Below are experts of layer 2 (counted from 0) of a mixture-of-experts language model. Rows are named router (the router's row for the expert), gate (a neuron's input weights, with its number), up (a neuron's input weights, with its number) and show model dimensions 0-191. Each number is 128 + 24 x the weight over its row's rms, rounded and kept within 0 to 255. Numbers have three digits each.
Before each expert's rows: a language model's description of what the expert responds to. This comes from a sample of Wikipedia text that the model never trained on.

# expert 17
What it handles: Name and place endings. Proper names and their final pieces in places, people and institutions, such as Hartford, Colchester, University, John, York, County.
router:131120122121088145134069090162137141122139081096096147174111110105147162160092138166131111129122106121107148128163163134124133097128147127130123092151134142156182127108140115087131115157119078110079096136136106155114119113133065166089171130132130146111126164142139147147157151135150113096141126134139128094141106110147153107132144091126151099131145164161117140110097129160110111086119097170140122155086093119092126111115133140144143164114144077124088124090156128116122147139118119098142150138085092108132116152119175167141122152127105088160129131142124130162134154093134094112
gate0:123138124120154122158124150160120096125135126154161115104117099164095101181183141134152122181113112111097120123133131145092115148153109122123091116168172157117140122130100125145141126089109104171106123085157131140126129103169164123084183113153124106143141157147126173124144149137156106114122099156123122076111130106121120128119147110132123139146146087130095134131135134163120126147097100179181143114122111100127139145146094136161154157123144103140157159130155087112147137116090113162119090166165113164152123123122086137081152131160124103127152102106135113136178109089159120148
up0:156169109138105139119163108066149118145094115139133130127136165116129133104078123093108136079152112129166122131152164090132110130147149135131151148106117036132161134142121096113121126149136138128148156184135127090133139135143108149135117143140147142108153109101095108143090134106094132090116161124138147167184135139124110122145100135135144114115133131142164136094140118114111125103131160134098101126170138141135111106119134156102081159127134148140128071105117143135128109115152105074144135109110151103132153114136154104158083192157105118074103126157156127146099156139120107148
gate1:166121126145136138133118140147116119163147138102121088146136067130116133124127124158099129179133109122150129113133096142128116164123134114166151129141167151118131123135142169124136151127163108117130118117172089127121151123140121153058183122129109125130118116094132117100109138083162144118164097122102108119089136157118100177151138135122099070116129117157138093143095140152083104101146142153152134146162126142136176083137163115110139164158128112102162154125089115120126152137129100154068108158091120122122115134111146151094096142108120147121118142168166105113144119114117062172
up1:140149118134140099157103155168143145114144137119161041131111101140109103147119122153099094206147101154127140123106106130136123149147122126091110136125132140106144116112143100099118138093144126145095139125164081156132100127140092122106196124155114134108099120097118127134126188139162143092135146108135144159097150141130096109133114109111122117125165092148134118142164132145120152143121177115152163111126110127116144123134147096122106115122130113090120129071121112160110093158110130167109154126063156123144120128107091144086125097123107105170139109150176144132109139147101137163
gate2:144132140121077161117152127089092107119096148143130156104121170114130101136077128125121164125084150132126109116154118156110141163135152115118119129138085131084068083121142107156124142103097144132116134114134118119103134176145130147121112171157152164123094118178125148118103145129175170133126123128129112155112095128126165134137123135115161142160141133120117151151114115118132154165079101137140132122094096192095103097121133139129165123119176129123142153077145154149123125138153135125132122176141117159153112198165126109158085141087130110136133148102155151140106147099136134089
up2:130079161115090119105127095125120102131160099152128150148093136122092076135086101129110147095098172134130107070156104134154112116160142105134093134151069129115078099106133109127138150118144119113102149121129112132146155114144136167141104171128140129102087103157135116113096130097137114089176147138118132127113134138175102113133155136113132107150099112161145116190086140105139158126112138143172129142085122195121128116102130139157138127101121127148145173154110117098144101118136132105107136132105113140148145177141123110126124123184087143114158136129114122104095105151102154103
gate3:153124149151159137158155132134135063121145160132128153180108116150113140135139106117138129164099085134089103145141117091113122110126133119122088136180124144155146155164160141133170111128130085095129133134149126166130094136132145122100180105130114126106109156111103140141143133134119113141123126105120140121090118099111118142142168115116135130175175135134153157156120139149125128123138111146161131131152122147135136109125127090076144112109145112139156088127124161137151110125146172090127108155110091077120147176180111085160109123140178129087088096131111082101104139102107067109
up3:130181131116067124107129086099118137106158114150174154132162115118109115147144116132105165220110130169101128110102175119144148127123114103140103154156097149133119118147111119106143111147140114127104131136155092113104155160130133119121130187116145101124084169139136130115135120116142120145138152133144161106125106129179123121152177131115118150102100138144121168137116141172141164134144140120172125157121176136155146121152133138154125158098131162144138133112106137101109144113120102173056114095121155114122121140120128087135155113133103132132109092111104098121121102086108080158
gate4:145109141101157137123149150125142134118140117092161155094179124080098152147131166087084137141146146113108153126099144127116141122128113128093068114136097173110145153146156124110087157102087097105093105118115132125139125130104106111155075142096135134123123136105064125116142134138173109141112160142161129145096096147088077138127117107149152118087130094102093151128138109158112160149167131145140157150126153131174111097142151142136144153106091145170143111107138128157126128119119110190129198117121120139141123103141142166128086127107140127166123135134112091133103130128125139141
up4:082106110123148125109142115126125128151124134119119104134136124096189125125114151141149144123068143151091077117147082108147120125129108140154161115136132110166145100120143175141116140113113116152133134139091109123160156176136165093126115158126153156104083148139120145158119108125118136171084118123161125118132128154131154122108067138091157158152099128127180134117090117176140114147095142101120153086149139093116117135087138119056118121097092112086144118133099176104143112131160118142144135140120124090106126141142109102104109105129161176121154110109144138082104095129124141124
gate5:130133101118175142137142086147129118103098114160119135111191104067160113123113148155121123129113112115143099175113130147116128147135148138123109175152122137174108173107134134100135097086124144168096121141118092175088075162101180168135122141160118135093117142101124148121101076109158081147093143153129151129123132125133135159120139107131145110145118111121128138115103121155142109160121150130122077113126179157143143120158113141101149122134138142119122117064128115121145112147155131108174118160134144159133125078144156166115124145110138134108153135087107143088165162135151131132
up5:144145159158135115151138158143148120107146137103141129102122175138130106159130125165108110126094101137150115127166128125127172185085138098102179128145121106116127103148043138147148155109116062122098139126116113149134154152139104123127101180119097136131109096101152131145100164173135133116122145120108130089118110116126136173162152125139127122084136154129152130159145136106123148149130173141138134111116143151144091113102128124153150127126104144084173139140118120175107136127108134100077109099091126155147127111120089105142121156086080117147119122135126130115152119155113204124
gate6:155129142128136119166103137074134121123123131100115093141116114112122147127161119119098114111137125166111154133120131174082106095129149121144140139145148110176130134164106121163138151076130171133115172151119135127130145131126111120162090091141104161148126126121158185126111152133132148090138153112110172052134137118113183125109077111154152134123147132115112151127152126095135111109109117112126152074100130176095115118135098158113109135123152070110092136108151133107128133111101120138167138135097106148110130066094175149142182113102133123155102109135129111111149125100154120153
up6:105141120163130145117146170167109146130131133110120159130133161140140083129071153151119154136137116117108141154121114107142150163151132144116114133139134152079140133135114097141146107155108131135153093132159136107125176107175158139133139113093183090128114104111087131147104083115126127167120116138158104164109079144132080109159216122144115134139141111072095091105130137142148135166151124119100115178171150119154127128142148091141128104160104149140160110109078134128103129131130130108074134119181145080134116138131124107137128116164127110118112143116133098136142100117154145137
gate7:120130121117148164134117126129116135124136102133120104132092122138139094121120121088177114116136119136115126173097138141143104172117107115134114093095104116114158157147101120125072130094084130126179101137125135185133144119132111120129153145126146146125145143094154151087092080114125154148113088156147093116107141134097104168130157162124198116116137061106134095138078120130127123131148121146085132161148103121157167074124092137137120141141165133121111101079111152129119126153123158136113134132082133130142160162117120126137135088127152142122131112148170125099137114137138058085
up7:162133131106056122157122138147138131162098114112121126200126141105119149161096163157128126146167103130151099129151118123114121135169154174150144148159125140133122153121159113118108136155134182162071100142132083106134101122113122170167116112122141150143109147142147111152089170141110128149141119134106152112112136130115151129125137131124114179172093115130155195133097154120096141120080117114154134146136129141113122111113172097115144140124159085190131143116117137111114117109166125100144118134107175168131131136155159145106128146142135154104153108149142136090135123107152080157
gate8:150132116138138147147166106149118085120123150106129099153144154103176110154125166128108168105106115132105167127178088148141124143124144103160115134115139143081139130136102135134154114107046173134085131113121164112135090126126108174102101187088165132114106140144135114155178092125140125143117125129123132148137102141079159150155138130141136154154126155158141132124138122177112129122102176093186147138127114113127098141125132144152111151137120115158070135097133142138138135116130122114123103128104119115138092196111109129124136160140164119132100126128121137111144123171082082128
up8:170135075156154133152164136129121104144137166116122099115140165077155110163133140129099101121108124151099167151114103132145123138147144117128133140159213129118151116105169113128140137125079161102167154050124175122112153111124129139086135135126164191065119137144126113145149110155119118126118109132126160156126128142107154150136154147143110127145110136178166145148098149132139118145115173100162160130113127097134095127131124099142162143114149114166129126107132130109116163103145150138112109131117081127119141147106106129090101118106148138114110138127134160176108127145104126086
gate9:097126116171155128102183127144110082123165187104124141141152084123170137127102155110137110119157136121138129151111086132114096120105139145145137143109100105106165161111117109113125083157090144135110080123122099120126124126154123136145151094116109118121161149164130099142106097129094158140065081124125094106135126167152157133098123131141153109083122121080085068164167128173116131156104135107152128149109129129153145095124088153128149123136145114092127135109130132079163105121105133136142182127117119180138126131125114103128171098139101160108130131129127105138139133124146109102
up9:140123120124096118105183178120109119118142106127139115134127081110157108162148124097136107128140125156152081140098143139130130129089098120129082157126145132100144152122127124086103080129138141120109127133122168133118147157123100161145150142117145123078136124166136159145155140128107152125074113097115100153155141113134153103125153142133141132085124143152107152120188131105114108132165139100156123131109153147111142122144128108122117171091152108144100121182168141127063109154108123158120153112130115125133129102107116088126172134181094149077103101072122138148101113121087176146
gate10:154162127125132079150161113137155147107157123092139140115177123136138122189165114089126129125122141137128097091153173136124162044145119151154101128103115099165121120119128173123151097152097155139115123111150130135109108151107155135158135114111105154156137127099113128116150099142108140143103159123127163126136081080136154107092143149106131139150111101118117149072130145158120156101103115133105116167132162103127139107155182130091143116131084170092125103121129131110132170123126126137120079151096148147110135143149158127134098146131112078141096131144143105127136182131118141163
up10:138117148127119151101109121166093118125143125195161116151078163089143131075064146134157163117144109091131143135098115113106111165130119113112133091149143124077084122114148103149126169142122115131150127126083126113122137134099097105070103156177120131120117121121179129142152147111109140121178125127134114099142127160109142178117104097129128136120188132112139088183181124102116126111152137128126117102124107129127097140103119129146128126108150094156146120168139141152150149149153137187115125144126105117157119104107137147168151117094156149146135140096129170141139122135110130113
gate11:146141154113160110135139121147135085111153116146129095130123171127151150127148085127127053140118091176134126070123096141113137111109103143117124111114159122163112118126154124138128129151134097162133145146127131110138146111119144179104072138154129118157080137160115096086145130135098137102116108151116105156119119078136099098122123097103174131111157174092155109114094141134098113134130138101119134116147139123120100150115144096124080138117144094161080115125173155153145109121146112122162140188152145170189096144131123134119138153117112139160081137096110120135105134088147133125
up11:119130206112154132121146093135120125110147111196157118167127133147157143120184132064106087148085109127142132105117138129125113098081156126114106142116134076102148122144168133146115139129127107124163123141126157115148142120139144117102142134112124109144122160121099112142156131119128141177119136151129118113100100150163139103120111149116107101133127106169142134145113140127067113107149135110123145153160153150159094098134117123061087170164126114132123093113136123106160114082154109106149141123145126148148078138098149066102127155171115131138154129122142111164092145118135112151
gate12:157108097085120167131100113150101136133194130109127113144164160136175140143146125120130077109129129108120105133179087129097141147168109090195136090087146134104109152133134117122129153116167164105132072126119091122131143141106149132144141126149108138095103146176122145124096090113135159147120152129128103124140113104161171100130143090127109149137126134110097123095116093105117142139122132128114149138122088102137129121116152153183103098141093118130110111170147142105078112100075137144112130116118115117136117197115112117102126134140130133088145075151151146125125118147132150105
up12:118114093084115128169089146137129166136142174140184106091123104152138143106155181154116105093132139150143122121117157123132124120146084121131124148109133132155107100118127091144156107147088154136161086137116130125125141125070122055132116138140100128145142106108147152120077111130156139166124137115146069149133134142119159121151114148126144150125154147110152094112115129063110157105112144142077130099125112116137130095178168099122147089132140104104105091158143167115140138183109154147103106110142120118117150178131147119121138142143135127142103110126184137165129114118105125122
gate13:131103169149133106122138090133137145157136126149109146122094119125103161150139122135107121153120110076136125133135160101142128122120130116153084087154121153118110112117049168109153132108125167085112152115130107167118128158147173154141141123130154110127148142129108096124162097105152136142157153099115140117104118150101097146154141176116092126100149141172092134109113164150143171152173140161141115161139131167162137153120072084163105112133127128134128147111097167160151098090133109161127115106158135105133128088107143137117150146144087129157175155101161136161121142093125113117
up13:136117157152153092156144107138120177121111125097083135121093119064159158128111127113123136109117115130150131106077141113106121147153135096150091087193214095143093120133134125148113112136117111128143124099132142142127120116131109095118172162122123072120092109127086117131125105132136146121172113079118140086164138118114099123134118152127179126141115116109113125113132154118153124068095118095152128129168120106156146115130137142149149128101140126147150152152148101073100137139136122143169175098134098149129172107134116120112112100163101147108121109136119119170134145131114156128
gate14:135113150093151123143136137158144138103144121117131161117121189138163152161127081139151122157102116152166147141086110129132145138110059128150111148103161160159119135149128105114119121107140162150121103140154157131147135147147168117106165112142168160136122135106144151172115080127131135151135132142116139181142134159136158099110129111105126112146133148097089129125105153128143143145148104147169146186113169094121098098132118142133111109147099108121151116106137081149127129111106180160127184158174105136153123188141123140087129126115105125139122147088165168148150111168136119142
up14:087141156101146117122099134115143128145127128155118093117108136152100116092147137177110166146100147110160132134117068135134066136160129103116141099168163156154096125078137116111096113099106156127158137136127094092113127153159131167171116141151148106147170149114154101117130122138152147128134137139134141118158156098117073132129150147147120081099107145169096106153124126137126086099100146144151115114136170127109149123130099110145126133103151100126145131125113094092170127097129156105144102132149086158115109116085130175134128084145133109110144124156060161144113116125166119116
gate15:118142121135133141150140124183114122119106118187119098096114140138126166153126165102159144117076098093096136110146062160137107139127168138165089106106141155086120119120108141148104142163162176161130143109134081132124133117080172132153156110153134127146135097111183139158126069078101127137131129144163115140130099144109099126119109139118091136096106131113136106122127147152130143150135148135109132113136124129046132088118108092148128166125098131146141139120102097124152119109110137118141098156124124134128150096127155111172091151101125089138127123124127112117147141095120169096
up15:079139161100158125124127122175112128116164158135160118105126128124125143113124172110147117101092140053145114091129138090121129126110176149134177104109104145150117130135127144195160130133122202098100078117131100150135109119142181147116169109123148117105147071114163115133102122109157124126111129123131127133147120152130109061170116112115145112144126091141136141133118104144120142121131135137114139126140116131119130131107112074107132153141138109128136132165107150138148095116113108145134115108175133145153119148146100107119130190156072089145118115093130109099101140127152172137
gate16:110131141136125134118117157162149140133106143148091149117104128089138092142111105117120107129172117106099126143153079132109121112065110103123147145154137189107142087105110134091076136114108138113090133118100131150131175203109117057087144151125097141159136135100182143111144090141093094139139117115091117098175122132113106118129118161120130094142132139101121117099121110119127127117149094134120118095143122142151129161105133137122109111127145127116114117147111091095142130073147093135122129106144150123123218099112119140133137104145136134125145105091116120083114106122161127119
up16:142120132131117132165157162155130144122112138128124103122130122127108118140124148120113117153101146154104136121177173089136126108175139117156094129118122132150118118164143151126128104117123169130141164111158065129124117099093136160137099136127130119111145130156137134100155110116121106158130132144130108096140118186203100193094084190157131140123160146095128126097108113150137169118136090137139125151140122123131164163097128096121142144127083114104110115147149159068114144135148138162180153126159180160119104115134137118130136151111176140120086122131103115148127109179144159147